config = dict(
    d_model=192,
    n_experts=64,
    router_bias=True,
    lr_router=0.000515,
    norm_eps=1e-06,
)
Below are experts of layer 9 (counted from 0) of a mixture-of-experts language model. Rows are named router (the router's row for the expert), gate (a neuron's input weights, with its number), up (a neuron's input weights, with its number) and show model dimensions 0-191. Each number is 500 + 50 x the weight over its row's rms, rounded and kept within 0 to 999. Numbers have three digits each.
After each expert's rows: a language model's description of what the expert responds to; "comes after" lists some tokens at least twice as common just before its tokens as in all text. This comes from a sample of Wikipedia text that the model never trained on. Tokens count by the router's weight.

# expert 46
router:530519501515476410491547506483456542450493531532539597470564502553543423513472494480440516513544550438568414491582468479529482576540493566529459518477524654559531435527418520530481530547569476628426501587576464515557548525533446497526487545526551498484517497422489431487520460513517556489458418554515449592554526539522471557467570420538519471493479533520521494578523418528528546413584368511487531448387529435507549483531585546536541480439472523487438429498456426532439505545494468480479489476447564527479535433560483509609483468417454425527442411601527457410407548488528451472
gate0:449472562408464510547525568498486549555466552547552508506561488597459526580461465521552501407571555510499514503518477514503533555494470482420416441449460516416572533549606474456533339412450404530533544513538399484438466478466397481538427529484518400459448536393510510516463503622505512535441526500444490472475597538492572525580503565442480473525512514505469485578515491473551427493471465456542558477467403429517532412400544486420597497493464512501519482468564527441461529540596480493450485534484490463508421590493439466528445468455458562446524529511525477496519553477491556596
up0:501539435438510502473428570523606519585555556462443412474449490538536489450473478441404540517398485542488537552542545514514426484646512468528470521447437455529605458488477517379498495445488538502450450533417437515512443527507516516518491505602523507540469544600559530483522394553527478451488555439454455522499575511504529523483455504446631527503511551506424474527431502497500591455442514513625532468487510405463489490425453527558539586508506512596473575533517460542447451524628434540521543509578530543540525567518494422554505460600501573485492476527501444415505513450498492566
What it handles: Spaces, pipes and small numbers in tables and vote counts, such as 1; and 0;, coordinate ″N marks, and mid-name pieces like Tunc-ur-ry.
comes after: " |", " 0", " 1", " ", "|", " 2"

# expert 42
router:527488510526484449536532537477486583457503516496502567521563424565521438445462470436485507510559530443549454480544488477558446537489534542487500494441448647528542452511425502518484515564547465595426490561574420535561536518505464468511553478552530482503467503436505451487534496482525579567525440575560477573512527528452531534489554512516536413515489528520554455552595446510508578460584347517532584469405506477503529511553555553551505482488489456504473438518431466600428448499480451434472491491426589484403548422611505528570466500375439397511442397613521477438432540486453495472
gate0:498435449471447478623468472442460433448515472477542510475451546536588531473522546432481497414405504427481445512523555584535538562480553538437481490421535505577571429527497489486521468474528530495593547523526460488498537531501482492474469575437485491501476544508395481541483479507557597475531454540383526505449552528499516457476411408511551427485458537524489477460460488514426466500559417497597475570381509504596605479472474521516499417511487579464547504484494518534483439469342373478395520558483495425500553448457501581515545553400487486523462605562516461515445578524503476523
up0:508609449506486480575541533512500550449578558509481463421573606497544491524530515527529580519509520560469507541505592479488524492424436467504545508464513453445548416503462440501526514462607448537506581595612518483436573684563443486478444565402545470476485404550505434480436467436526512517502506411448484486545486503547518508478507554490486520509509592518498515433427524411499540514488515482516564471507391444433580597424537479560542421513430597409542501464502530468536540452566440530544527485502389548511510500557491481499488461501414530507521585493544512497476405528444528549
What it handles: Articles the, a, The before noun phrases, plus pipes between cells in wordlists and results tables, and labels like Known for:.
comes after: " of", " to", " in", " and", " is", " for"

# expert 63
router:499496508487469445502587464470533569421506552513520521521598445519533475431494445437516490599568536491556412501590529400567464535508531552453516466467518593561588455456467480497524585577557440561445513562578454579575539534479439529508530449507493513519470564461485434530557475521510566557497492554540432552532501509461517507490549475506531429553484570511516507552560404519515553425602405472500571484417525456464568507626524515542513414480506473489492478535485430566473453508416521484485486499488594494414518436546439532648455548447501404524494430560565488476411557507438432459
gate0:460549483489532497526481432541501548467530542554485480560520458478457482450545505496506530431500452504543647484505499483490401579540490469538384503552458429467517505426472501480437598554487497477457547489507469426442512447406580480476476460334530465528499415510489480513609487510524568510504390509550492494407512536569473566475552519526497462484521479397505471621464451501460428540554568487449403476458555544500471557559529487478524489485519585557443524488550552486445497533520539519456555538565616613510475502389511460514478596466483427507440483597392520493489444561574446494
up0:501557633509597494492517509551509583431503617603539445587508547501530518564487584493384481498624447542448396433377501539521437468474456507440481510403470507458488422532472547472516461530526529489455462437465381463446575617433443563467524486498486446547480509538563524482535577446495451489478458434538486527508412528525493502545566442469554530472484493458433500389473468456478524508467438545489484555525544530483478473462485493518596463505535619509494464534566538494549501544457483461475549493567500416558500544493491469446527414559472483408526433490573615510519513519464450491
What it handles: Line breaks and first words of infobox fields or sentences, such as located, According, Length:, Date, Elevation:, plus articles a and the.
comes after: "-", " was", " is", ".", " as", " be"

# expert 19
router:586468558560451550535612545432536602546523513510444537563574465568572446435535453460539588459566522408421492498485458475568509576465473531516471491433385578564491522485532452529444516510552545509465470573488421539587478534443506445502559477434561506493520408488522460555516515547468522506507481537435448507511525523510485489448484503467491518484398601510532402572436421616532504444497485496482559465495430420492515449580489508569569444491511513426516491515433569469472437586560426482508457596446488513431544446521566539543478480509509442475471440530544417479482581475392567425
gate0:553509556486461546447489428367492458470523496507466464606548502560442541438426455426467567440462465509552505508505449476438519476457501489541503451520400539540480473471538461555435428603562465576526466483483417497575448508467521526511542524476562449527470491453530523434560483595479615588530518521508460493458565535468506497562436414579501489479547446445509552569502548591538493465499484446483521545500471452522459508494434522433466449481460491506465477556468412532496443440490456525571414517528456410600606538537455582520547442595411506461472534543609533563488516595424621514
up0:459473409501424501497500565575533471450444503499486521483423528536399560507555592534574510531499446582471396465517536558496548457503528424486473539558492511511505507389442484505553513533459487525538479468508516448502530474479591531497455390400413494481452533492507507458423508475471391498512462456487607554478450486502470428546456575500492514428492567463451381530438500429437566478492502401446491551521595564528489451387507414540504542515562468466423574501458452487515517520502554517402493446519465530558463491489428358476522463531550540499564583578503504473474416435486407419
What it handles: Articles, possessive determiners and possessive 's right after a preposition or at sentence start, such as to a duel, in the, their.
comes after: " of", " in", " to", " for", " as", " with"

# expert 50
router:550548551486462465458557471526510516422534544432530591526541468554556478470448500443447516486568528459572414464552526469585459549513526507502429472486500578558543475450458495516520542547524470587424456530625480482574545528533454481530501465523487519491492521397495426513498446443519568514470385582553468534535551548528555491498561478504489472523437561509507468604566452563494589442588366518528524457367513435551514483558550504479540451476460482481402398462483481555465444532510467470481513515466591537437436437599518538563486488401502430549463413566539462400407549483493475517
gate0:445490487526539527541414488419501484534575568574467523522495469554542515452564533434522518389457536492509489457501501486537464482544537479513467526523524569482501457514487468404555451476481564531497503580526503376520417505324373520520531548536422442525518612539521511494482473491540496471460484553475429621486462394607413504466447503436482513489540444478570503512529496498531622444526512447488484504424489583523539468524573467459528447419434596461401455503466537502505484475438459483440496446502536521478557465497509472549494465441423571555524477637494423517365481524463496487
up0:434554616493418379442569488525439529521473431486425510458515531464469629574470438552460557574559467492450527603531530573548397525437464472503523501569509568473555533470540491516545467507532465497577507414538449482518530505606614530441518544470469554535528542496458555490569556508455505502514414612461562489482424565499513584538542545400472517499485548418513505447488482461453422532499403420560501427422579454437451458517519454519521505452479504514596515553475517510501460487511520550380411496445505558453483484503462518562490486564504451540503477487425526536543427418512500449
What it handles: Blank spaces in empty cells of election and results tables, small numbers in cells, and verbs like is, was, not.
comes after: " |", "|", " at", " is", " are", " it"

# expert 11
router:576478413483511507531528407518554509528448544436453528456562453573504487425491591447549478542575540396516435452527461515559435636608487505472466503494517460499534470447482489370514587465547459473486448532504471601488503485402529470521507442466457482546485440506481459524534459432445475470485469517500508564452528502430534484437589550576457428427537432545510448551498447459492527464549474595454541535436508454513488437522572460649514573471533502468548519553531497500532458494440492490457556506540479502476405362557464520514514477458503533530427401526484407468493637493444505577
gate0:503517447464442429506516502500576449527452499443534476475502398506541449462509518513446531459570511468522520625502547496551487546548492476475422424489607488461414380453461500539471544438437436436458454478487492513572459536506512493522463538438479497497606484489411410519611489570580490505532495525428516589386508540552516491539586540586517453409452510551476583527447397549490525546471497514443491540474502447527536428558468515432575483509465456517513542547568579467431429509516568406501509499476422395459456533505586593558518528542549514457465507556559390477572569498476511548
up0:471518469495476381446548505516457561515478538489621432397522623494484577576399517519467526458417478428561520478464552449477538523463466471523481472470506556455415457513464551619396425551585464474498527417559427596511568491629537458541542529509497614503536537452522456422609501516558546561493560492527509420487498542501520472542552553570511499532503578501512474454505526530519496465464524462485511531570421555496567511487518548487440508532548419550467510549470500503375549460545438430520534505554529527500458607484574497485504512581503567509561504468446452422474434574531539521
What it handles: Adjectives, participles and nouns right after in, on or was, as in early, late, born, based, died, and in high school.
comes after: " in", " was", " on", " In", " to", " of"

# expert 7
router:534589514514461405420528452526482522416448480468555557458561385497577404479489556541486541455631549457528467477573484504520490547498472560440521546480459542549553558560476488546488564478574456614476496577531488550399589520514419488471508502427616543492556463397402505459487432526419525518480477568486522562539460521453476535551539564531526447515420552510521544571446479532525570472610418555547530549496500533467516481531548555525487470379497529448520414519540423608463495527418562431463468450488518465496533474582554516483495526452516447508426491548497469515448530484413488535
gate0:526470498421469530470556440475512535438525527392614663559563456369505501527438491479548492540555439440550496508541407514534450474486477570474497647444484555500454469480505569509441500483559422528500461557496532462502447581430537552500497518437587482500582440441528579575560538535416554507466493475500493568525541462541509531566445452484562483603436493426485429516497494457489474540463446497486459533503444535440493519484539591482514517442531458471588515531484463488426483466537518508466465449545516529513451423425660487377525478551514433500426500506493452509507503587562541465
up0:419479471422548576445548486417507459439474616436596563539533487612560515507411510471539575465612461565481429473615511494518502461458490558498442467495516564506477502448523567524518465394595492467492503454478518503384445572571493586440417498485493485508527484471372583561579503529412477532490500492490449504562486512502492507487543508502532546584578463469579484419527534435509520442545418497437481567533448456522493628512498527506508524433512573433538474522556418470455517483448397532569532461453510612511510526469563554486455544556504488515570462511518512518428445475489496462
What it handles: Line breaks, list bullets, heading equals signs, opening parentheses and quotes fused with a capital, and word pieces after hyphens: ===T, (O, top-d.
comes after: "\n", "/", " (", "\"", "===", "===="

# expert 6
router:535408495525388514378502540453554526472497605548549603498466500454510425388498436527499522441529511592442516476444434519467490467496518538572545534561404489565564486428383545466511481521490502456453495521473475490461602568485463468494545433475436528522555520462512475489494407518459460435509487474530513534501584467523497433542584480462493466518477523482490416503411505527542540479548522512576574491529440475445497531566588490654551404419443623477516511537522505536427455454563445482430462605492538500439406453485528496478577446485472547499453449540538430534495532556515570549
gate0:555447482490535526524553464460540452493376506499489551628523499557603463576514539509478507508427565511463507460540416497471537523503505502533499479462449536473487570450451495460498433537623558426454476547533455410472549552502479519462522540443512542471584518495568418570440388523484466460475421457485570562479497560416547497579532485436440437519529501466508560449578470421481475486506448385526467542454508501491437550507491500481574392432609506521527614474435505425484501527522427531555467577554554456496510461612481509520475512524512423514467567598442448495623425517470546523
up0:490585531487592489471515372442456572497610435452485519430466473448438426507496459505569449479502440468583581412483518473546472514540592458486538532474494526450465505505572458481446461427426536399485547523530518634501523554422544432581489480581596556538453563438550593493606521518486560414505474501437486470502520473553494562540561504523460502504495441525500555513445481487462534491514598428512481560511460533500543501523455502472506502515505618509422545473483383487543452492505496577519529452449556475520490522439445525491439514430423503623387507499584514460508558457554579493
What it handles: Line-initial dash bullets and table pipes in infoboxes, lists and tables, plus infobox field labels such as Born:, Type:, Clade:.
comes after: "\n", "\n ", " 2", " 1", " 3", " 4"

# expert 22
router:529554477582558554435510488517529575459491538536516593481490472591540508511396452442506525509516496507464461454558536521515410503509473533462486574425504486544525448384468530552453497588472469584467541579479436566467506412521474537592554504525539545585442544522430458446485445411433504556562469489509458533528486564511589438578566469615473422522453503486506489564442560500551572517480543484528537511436496498477543493587541558557545510401535569530499494488470446545448508545495503458395523530494542505401491458585460553505585496452521458568577541514616451416371589479509518526
gate0:406533576505600574411481576521431484598531447495504456548519476456448472414495381489469532565523463545572462506507583478499383591494555454589434502494554538500599509519455421538501504524501600464487490509468492506462507484464448515451535420522485391519502558517466441537496511489498471491411494448470520442484517502434455439552553537527520455484485517556462519532574556537575531493512468522478506537443524541530557582568506497546467543650523464555445522504446557522383435561476517420498427485397511513508501502422577436472536540568466459519440454581521529492564527591625503506
up0:521584522527479540577486484452546457478491452501545418555527514601541511437615492503561507559469460568489552509473446494452478463520487546438458450562484436438517517472545465542490544471582384433479538460491496486536473532556521465508499489480447626503526491509538498435498530510488440642508466487536502542432569405499533583539508542355510675464586422429534513536479498492478467471590522436549568543528527454571500469436590450462513547430573479501464477491502472582426497546551560556500484553487610488427544557518499517413474475396491525511497477485428502421501527501424445495
What it handles: Digit pieces inside multi-digit numbers in tables, coordinates, money and statistics, such as $14,1-50, 78,-60-3, 64°-12′.
comes after: " |", "′", "9", " $", "°", "7"

# expert 41
router:460472516500439451477608485470517528403500552473501598503530501591518437423535490477525499506572595438508451506530517497584471504491528548521502480433524559550596480496460470517472468609536467536529465626533508528559616492528494525548525444524497502500518471464490418506509479493506560552482474571493482562517544520487470532499577460506527429562492506544559509524545442553533605449537423514556568424415510504509531473554520558579509394420463527481422420534446474523404493523441496394429478528423572425434483432606508567536465518389501460502430407579555447453396526487523484427
gate0:513532537552541434447604455569434446537556529548526534580467549514510488527521512443456522470570591521544579491527470430481370483499439517480554509499370531563533566516489565427503485478371546565418521505497609374515500522615509463477592489573514456554493494380458538514504489445423502501455509548486487420463512567525545491416422462576525543539529590477525424538524516520521560499478469514437496500548518534462539457497547611582438493475535585401501489547529491511510463476504483491465519461532582572451542491489465496432460488493530443519443515484446527528483513444365465413
up0:506526527583498508540541519490542436502539527527470483586570466462504414519490456486450520508535533442471439536517542532471512497416471426450507676592497496523571499414538548417503473528541492480496470473572545481425452519524469466458586461564501337571515493451545571472482426459375484579531549552485457442466521507549516604405426494469540493479556455511539491462472521579558547490555543453501434535442482529441531613463551517471467624485468552474556541438487487507495534483574520490514511524495427554514621553482504499537435539546549607606490502571507539518479557502586497545
What it handles: The, of, table pipes and colons in highway route descriptions and tables, as in "end of concurrency" and "along the".
comes after: "\n", " of", " in", " on", " for", " is"

# expert 36
router:539548443530511501489573474469557518505519528444424547511481385549516535481514561408514434543533536441445424502507548513551450588476526486558468533460545493460525445462541521413447526482495450549405548515490418555469544474481440411467525534522530541535506508484416523495472482485489518478449500532545457582540452632464494444544577550489411433470590520567524508518417513562494546584527515583554577485487554422454567478577547483547573496455641576586505498438437465487446436599493489491415512489521601534452427468524497620462457508439480489514432482483485442503427591445581471494
gate0:407537552548540497497570488566541486519496564586510477479484504516506405599525537553487539430501498476489441505614557531508552568430492553447412528501516467492586536474442553474481553515471447496463424392542434435441510516474565546477450644525524525524485538510546546460501558545462561498475508456523579538538499537428522466509538506447467445573535546568538562561397534478521424504540460501544406463523508481525398477498555494487425539459523539545560589520513487532458449514492451543522556520580597476534555459649529459391504519466512510539542479442524470537627466608606521476
up0:420529513443534534492533506535531525462549536354399418480546480422492547460633543541517604436448530444554502397473498484433478595554430558469545568404496508537558486534426461569524515441495474507531529461546483433538524390519520468496436575500546506478515428489436564438536489512558480508517501475542490492428573519427503528512560619425551572541499507533544399521484514523462466484559492550476493440494567452431482499483534550509469528546472498572497524495545435525454485494438444572502460505494542486520506430538546571510400510575522482546527462421527534465608442557533395376
What it handles: Small numbers in tables, scores, statistics and dates, usually after a pipe or colon, such as 0, 4, 12.
comes after: " |", "|", ":", " /", ";", "″N"

# expert 48
router:521426503479458497478568483548534629563486569435468563634486479530563486462501481375450612443485448409494505514496523499500504529505568484473494492433469527531463563492539565462453458472554415573509536514508416470491578488507444484532484509498451468564524415480489442585529523445426587578520529442482526566576383515534432373476498579547386481556457519496485471519565536588489529511500509463536524475449461506510612472540543573539559469529442568475502522528507491491459514537483417467465525542484503497427546431544631574550527460454454527487500409605488440443533561556516490524
gate0:428515403451495495470416497447457586548505608454470505578604538434560513562484481464438549466536532528492419470480471566496540525550596512440528495524514510455534485397422495480506466475486487491504544497570511465480528386481507485494460577483490587511428469481467477492456564519475577446544528519445537468560475372500525401561546520488421447483584464567490510513570479431587528467493442451422520557528474498516511556547568476485464390559572526485547475553523452535474468447479541549613533552503580462466401571479562483476464437474485566416478456637543467402499551547556469457
up0:444349520440578405479573445506532433561444473478441515473472538435490556545476545469515440505485441471471529552438451520513426530479533477537462628477397450477495464505518458543498531469493516464563571517481524562557495468445511448525518513588451440548514461469438433521573447490419551388562509537595531470517421469589513552469467483501511459486445552572552476580435483519510518476559475462550451456512402501471440558525547499429482543621434513562479477498495467548445518577431539481521431574392489511484497486523574505532485386436487459503396416453554502522479522527602545569
What it handles: Four-digit years in tables, titles and season contexts, such as 1983, 2012, 2008, plus words like first, well, more.
comes after: " the", "|", " a", " in", "-", " was"

# expert 62
router:539477503499517430484531484510486546453488534507504578523520465547525448467452489478462466520569511411593428466569521500581449514504499540534461524459471583535576437480396502502525516533542486625434491585577442533555540552520431466474489447513537520467527512446525457473552455473549570544504452583519414562520510533455495487490562494503521416549458505530510513616570443508520582434579367500548582432387527463510531505594523509522513468423465466525433442466454476600480410531486497460457510495454578502420494404569499503600497500392493410501448433580542430420411544485500441475
gate0:575524485484492519479534497391512518490525475499434534551542504532614532433579443442456494496497541577484503499509556498440465497566509514488515537551457548470460500482473504478440411497507419566447481416429433554533447426497511424487553592593541502491442439415588505474430553460596562464451461578533532454566388628533490555526508581624494516492437428529424439585505519508487495534560490513478429439499489459531461466500550459520488574421463543396549494504477498441504520529432456493497434611564528436565332450467506478505525449456575494560437493477493515483461527512495517499
up0:520502485535564567448575541590386500428393607454507533583405505452498469429406527496498572456469452434462487595493461572469522485547499622539566540529540468580518458472578528497489523505517598523469439490587475487551620475542520507510464462428524386513463422537453531403504503470525495461526594507532481580522476534554476545470578511488531427507530535552526452455434487423494482486440425558515421503461477421550347522524495483512440460482479500443555392471554507554514442462507429449547525475557521557536510490523543492533520458478561444519454547459437537557536483505497449443
What it handles: Line breaks and pipes in data tables, coordinate markers like ″W, dates such as 17 March, score strings and mineral names.
comes after: " |", ".", " at", " 0", " ", " ="

# expert 58
router:600556474492470482465501469529463531430435532540467551531527426532549522449409523505489567478549541434480537488586574410493402506516541550560511484345449569588604445529476535411503503583563491567493435547606499503452614470427491521517514462447523432514569564470489429566470450555575492533497431575434557454516522550534485498464571539569520513566546530554441536512493465517575551454500441493590536505474526519487597548563539579580506491465493495569536478453503577555503476566532511459444460547522539453511511441468502568548501477500447473442433395468500432447546566513472446564
gate0:491483516407443493594544516529579486546418496470541611557524438557637546523524482465474516450445381556367410507508521419532438427480505513590464521479537427506522500531525433496539557490403510479468526438558527469503523520513557403541534441462457429404577456457484454499451477486517556519477462465532529512525442502497504487490514279530496566522556545486422445530456480523511388489468514501510499486473434483546566537550447483500530514522571490419545486453495491450480528468540492532473512473482501552538628550465583537480555555407427441563463495507521441535440525554506528482
up0:482429517531533529584466573496479417513382445426607527487490513545571541518517479484492511495453448501448362369559426427528444551419548408601496551443434477518539486571545467523499479477433472482491495390502492463481518549536493451593539495494496481430529471451454506486425493442463511474537485489486515545563474513466565461449566447525503487438509520549428434520416489518433430548516494420532469524482502503484589594537393469482589498577473445436562492430522491471406441445504457555495474508514529543530616413410562453509523543454426468572542516511443541535499439565476553500
What it handles: Line breaks after sentence-ending periods and the closing == of section headings, such as ==People==, ==Places==.
comes after: "\n", " |", ".", " =", " ==", "==="

# expert 57
router:531539618466440487475529481440523559443568515530601532493536439515483368459495526468503542497554453491546487498485405406538418511474515413602455503519499608533450464518455431435363477646606487489523487495534514532526401479479528470407495481537584456545538463428534573458462469473499539552496529591440512524546492520450548467422539501489499411464469479550492535491423499595469517464444475473476507457519565430477481469507559549497527435522521524453569471432457536543484468507475505520466440523604652571458479485575564499513505458420482462523528513533478475479534578544415576505
gate0:567463428576499490531578501563472543507576552501507537404508504473471471463603521461519535511521464443514508575582572460373441481509469445490468586587478546456429459467553527510477489572578485461559552519500516454507384480444529496474544478505483429476545514471483480467368517576444442488580508420469516379474601587519476445497475590519446531500538511504376495502553556467506639453529377540495465455413465457435496511530517508582509510560504532469494520482522442490551497470499497558475467531523463515420456555580550567477493458474439558554527459446451495538377431496440470508
up0:557427434474378544532519506496542491528560483523530574571496613520540484484559431441585541441504549538489498523454535503517488463422417535455521461547498567510529453408528483380517512495574426551446499469511440538413582433432523455496507520562445496483457479523559564546544524475526509504451363533559548483508536489484587484502449510469481491551520514442415483594542548589410405495468521484521538438422534495521434569473527448538469421544370474476508496433485620464510430490429420518413444535535499487545387452522512431494573552504533502498558545521471471505491434477480537413
What it handles: Subject pronouns and relatives starting a clause, such as he, she, it, they, who, often after where or when in biographies.
comes after: "\n", ".", " that", " where", ",", "s."

# expert 39
router:540540513474620478561558556517441532442463552497430481517501457500473408494512450454428487507520471493513518520550519501537375498651472472576510427420541532573498446473387447383487485617573405527482511510504448481566546451486421500511591498420525521497508501396455429492496493519458558472487545539534457503566495647440496491537507548556561483519434445524497493574451519474566515528492435536503557475500489467597470525516588569555491486585475514576514495394514541533452506431564474490545551489530557498422550513504564447523427501452449393510498483578489422524452470463450538461
gate0:486489469554502532460510618475486420494539535527449457561485497425535460524457499449567541529476519479521599529494483526512548533509438514566512507498583524543441443485479468553551544484553521555537600585479512547558505556485543402536437444505486581569587459474451503480528467594494482464455570480498454454449502609483575501495572517491504637519471512539529449605394505537453490476525553510575598500577533455465469502590564449461484491406437520577452498532501478554469447519392439584523478523475650531555482479514515487509476521417520505444576578403497512505397433536498435427
up0:492499554459479481488435473522551475589449459481574560442430514514466534531387457562430438492553477477537560399479539580443417527498519517537454532501479560602486575459486512473441516568463465460453481410543422460485393494563476535502569518468502501440459545498551534578621407422439486474471437491605505504529499440443501511454465607485506442466537481453494497442491515534494520420429549438478527588451523496480544458418524438531515405562480486512506405595519471538496568504592489381442432520545445501560483435434508502507543467548415489557514486514538468491572632539517531511
What it handles: Pipe separators between cells in Wikipedia tables of sports stats, results and filmographies, plus markdown header rules like |---|---|.
comes after: " ", " 0", " 1", ")", " 2", " —"

# expert 32
router:507521486508461464508574515490514545404490537471537606536511485546498433444451505445488511521601519502570452468595518496523429550525522521540475510451458603541600431512438502481460516574565456546429476595598463558623588508513428477500468462519468473498474522485496407514536462460503545543498435643490432554534531513461484481528534481530531461515501512560542479546560458532555610421612395536540544492398491467511533475568554539560537453447482477507464427484426466604409470484483507450473511483487529481431479491595435509598522483425492481520435412558479443453375538527522488490
gate0:465523514607541562477498532447529497464511568558411440521521435582556440521515477490491508436483591542505526538589433546635490487605498518505421569434445526531505507546506483537585451574555502447464483508481533545519557531485512513456483531569449449602541485391492594439538462524508481450476478494585460627488438414494548466516521467608496489496545383504580442460466508526552455557520471470561488555598481461526449522540553503567476499468513513409448470478465481570565406424521487524541506426488579518512508409479532469560521555567482423561462538493477602575474528431512445453
up0:428448552511553454462504490510538512406474496503482441495557437505547511456575460497454523486374435450535497438465485431509548449536526495609480439498391459516459448507474409554547563423532491453546460440487457579455519421462435499420389466564546489470441439534500606472426355427483453593565496462512418545582450516451577475460506470518523493414588479559467553415447491522495551512549539467384492542517593436460490558526467538429531572479493404438534519447560477463531517508485555497500502413440537526472477520431524525514495544482428475449528573479558525486521576488501538484
What it handles: Line breaks, pipes and numbers in tables and lists, coordinates and scores, plus clause-initial commas like Additionally, In addition.
comes after: " |", " ", ")", " /", "\"", " In"

# expert 37
router:545478482492537396470477428539506499514508511431578650516670509569550463471464536451464460519517504507513543491473580464543463534544468584513501457472459490509555486495414531547560568469600422560449417626516515493495531585510504488463495449534551449494470441520481484466508463412551533502464423599543451539526555543465518425471494410545549487503449563550548547612439511580547540459553463493516510482515482464479616494510557530491518452493577484493521445528465477561417456510446524488416479467498550546397531492560573509536527516446512386511337424560531488517471502493488468529
gate0:556542483519479568403380519523411535506444464530568573474484528512526363488443510511495594424578475536467418529554504412475510440498539468558455479512491450535544523441532451438564589501511540456504550405452506612475489392484571491510498447492446511415409487476491419405558539461485453496498587495469478498437435503552554419560473480493485498462533415430500450561425440532585428517468501452459413581561533428587503512514558521503503606418416573492495533517549512529481444471467503465493470450422473475455526424476491464571548502507412509537494503471488472472488529428461463421
up0:477522520475539502521628474599515529443477479470511478489541614441426429555558489490488497478489585537512452497516564510443545475480480578496480512525533493457511550457511486615553542503567566504403422458420450525549500491520508500540337458494544462482560516540411529556385523498426526551582554500467495543550519497495494428533455418507470488566501518437497503466554443528565399529444501523551545498536564461456501537518349557520492456471514456496474474453397586476468431575436567485479392522502537495463506549456500627504518551497585500407445491464580462500468485464538592556
What it handles: Single letters or short consonant clusters opening a word split into pieces, after an article or and, such as f-ierce, d-rones, D-AT, W-WE.
comes after: " the", " and", " of", " a", " to", "="

# expert 18
router:503519543521550422450541479516523547448438527500507603501561470572532499450441510426467558540514509484558415437493524498514401565554493539453535455436470534555486477452473471499445535566571518652388512514581480540521578552551470448443521466494538524471477533488543475519527474432540538559466507598496426555566598535463552441464566464484509467559487529582501460554540529506520539508568376596554585494399485406477480514537518529573498462381410492546423514402496480571486450544455464539451468479508523522514513427557524514523507500430477457547458436601531423455416475571473502440
gate0:547504573553646564489503478484431596421429514498578508482553455532541549386487460527536579571561440417400510548501461475528451539508481501540558445373491503576424396534483555526461478528338473589508489426552438459455524432505501503472460499549501498444541519483518546528534500504518551532476591504469581486515542509468538467494545451561518537486496516551525560503502572542544502545542418464616550493504454507457445560426467527463506525553501533550510531468539488496452461585479569479447392494578449591483547480478499533491520538522427449526537434380428445489514465592476474510
up0:613471512439487557487438486459439494543502508463456426520489609496578518540538370491453526462480498537519510426415585530541516539466582428498442456468568553495539542435496544479520408622479491600551430492544568422452596480517540507546508617485531463520496510458534468563442496503563508446491588514452493473523523452548554479501588461472547481494456490506567542498528408487483510434566502456519545493538518488448584442524466446510568712469495395442507442489522453484457454489481502515558482433563522467485478538497441476485482461461487439430401575429527475539562487442518535461
What it handles: Byte pieces of Chinese, Japanese, Thai, Cyrillic and IPA characters, plus LaTeX braces, slashes and blank spaces or empty table cells.
comes after: " |", " ", "|", "}", "{", "\\"

# expert 56
router:490525489522463468478581543465440514438502523492550589514544479601519440480488499476430502482565520481531423494572533456514464523485472541524475526449478587508552466525462506515473494575497482625495502616575412477605545508523451456512525456492546518469513550451524436458527452472512583543498416565560468593562505544453520511516568487535469473507474525586541494586523472513535577432596356503565512499376490474499527491519549566559533422425452493499443451463461474564459458516480461451456535501454572485426508436564485546618503498405479398503423382580517450456375558482494476501
gate0:417491557468485503409559512525443584554507481416522494503537498575406502484435476513499555537559489457446496527534478501476408510473466541603455504506423562533466397479527440450487459565508527599498571434510506466443497423469556406479426492455512534464600520492469429521506500406495570497474468539506556522475519543531496524471512458452398499472458565583382507535579503605438461537464344494534500477548571518503496475499469483568421442517522490447553429483468496454537493435504447539495448449387381470459516544508516505487536491521401492504503350483484496381463511528527577467
up0:478574556459403439505547362439526572488476514529482521456573555514502536454520487496453490474415490520559513405550433475511427544624462492485521513570526496490436457425506496528522480477483509560452431508515551442576456558442529488524597443575444464477439407493514471424517582433493402469565516565500555617535496539564476516457486514484484557538568512533518484538524467489416531507485520581537597476510544559547559472511542548380443548530517496431487490583496504469523455429510636496416440434500488514487588394520462508525488498490439519518472371464374551504512513509496466506
What it handles: Markdown table rule rows, line breaks and pipes ending rows, LaTeX braces and variables, URL colons, and list dashes.
comes after: " |", " =", " ", "}", " 0", "{"

# expert 43
router:531556518513473450518601481548540533390481541489498592541551486569542452478509473448469515518542491443542440478578535465559430538520473551510482506422508579552550455507414496505489525582548468568445491567623415563554512525531419468515492451492550521487514517448550465513536480468537580487507438602548474526540508490463541502507559476545528460539454498577543529568544457517568572465580389517502554443437535451514490459536519537561525455457511536446425429445438414571421467501415474419451503529442550526456512462575456522537506517383462439561455411624535446459408611528526441465
gate0:477567461531473513413529546458448533600600478589431475490502389558491496571568603452417511406534497526462489541472513460516440539527461456498434438597481491437457499491477528534503476611568480528495503563530524566500539395498581445445579507497418533473476484492530538479559519513493553551572606443541408425475574407478433478470490480499478472448498523529553490556531530521533526507523471499512522472495480559536487468529519462558397499472541420571561575449609531624649506443474554477371498505473494480504451510468450554517529550441456462474547471546548450447485510539440477440
up0:478495427519506595583474434469526580471523542426565492481452462505544466426593525527543459462551498439469510560578418516435462524505391548445507497457422468525443517517596465581493595484566496480458423539500492491445482480511566467554482522461447534505501401551546474456400555587501459471528469550479456479508599441502478535494496599502447438508540481464463486548530558478498523511546550539480425512508463407509500358549509427515517517405433536504577473536509462534564498555551475562584536518451529512479546542428432410474469497492540496422555484484424377523347544492529548567
What it handles: Mixed group: career and education words in biographies (graduated, master's, writing, Years:), plus wiki headings, table bars and LaTeX braces.
comes after: " |", "==See", " was", " his", " a", "f"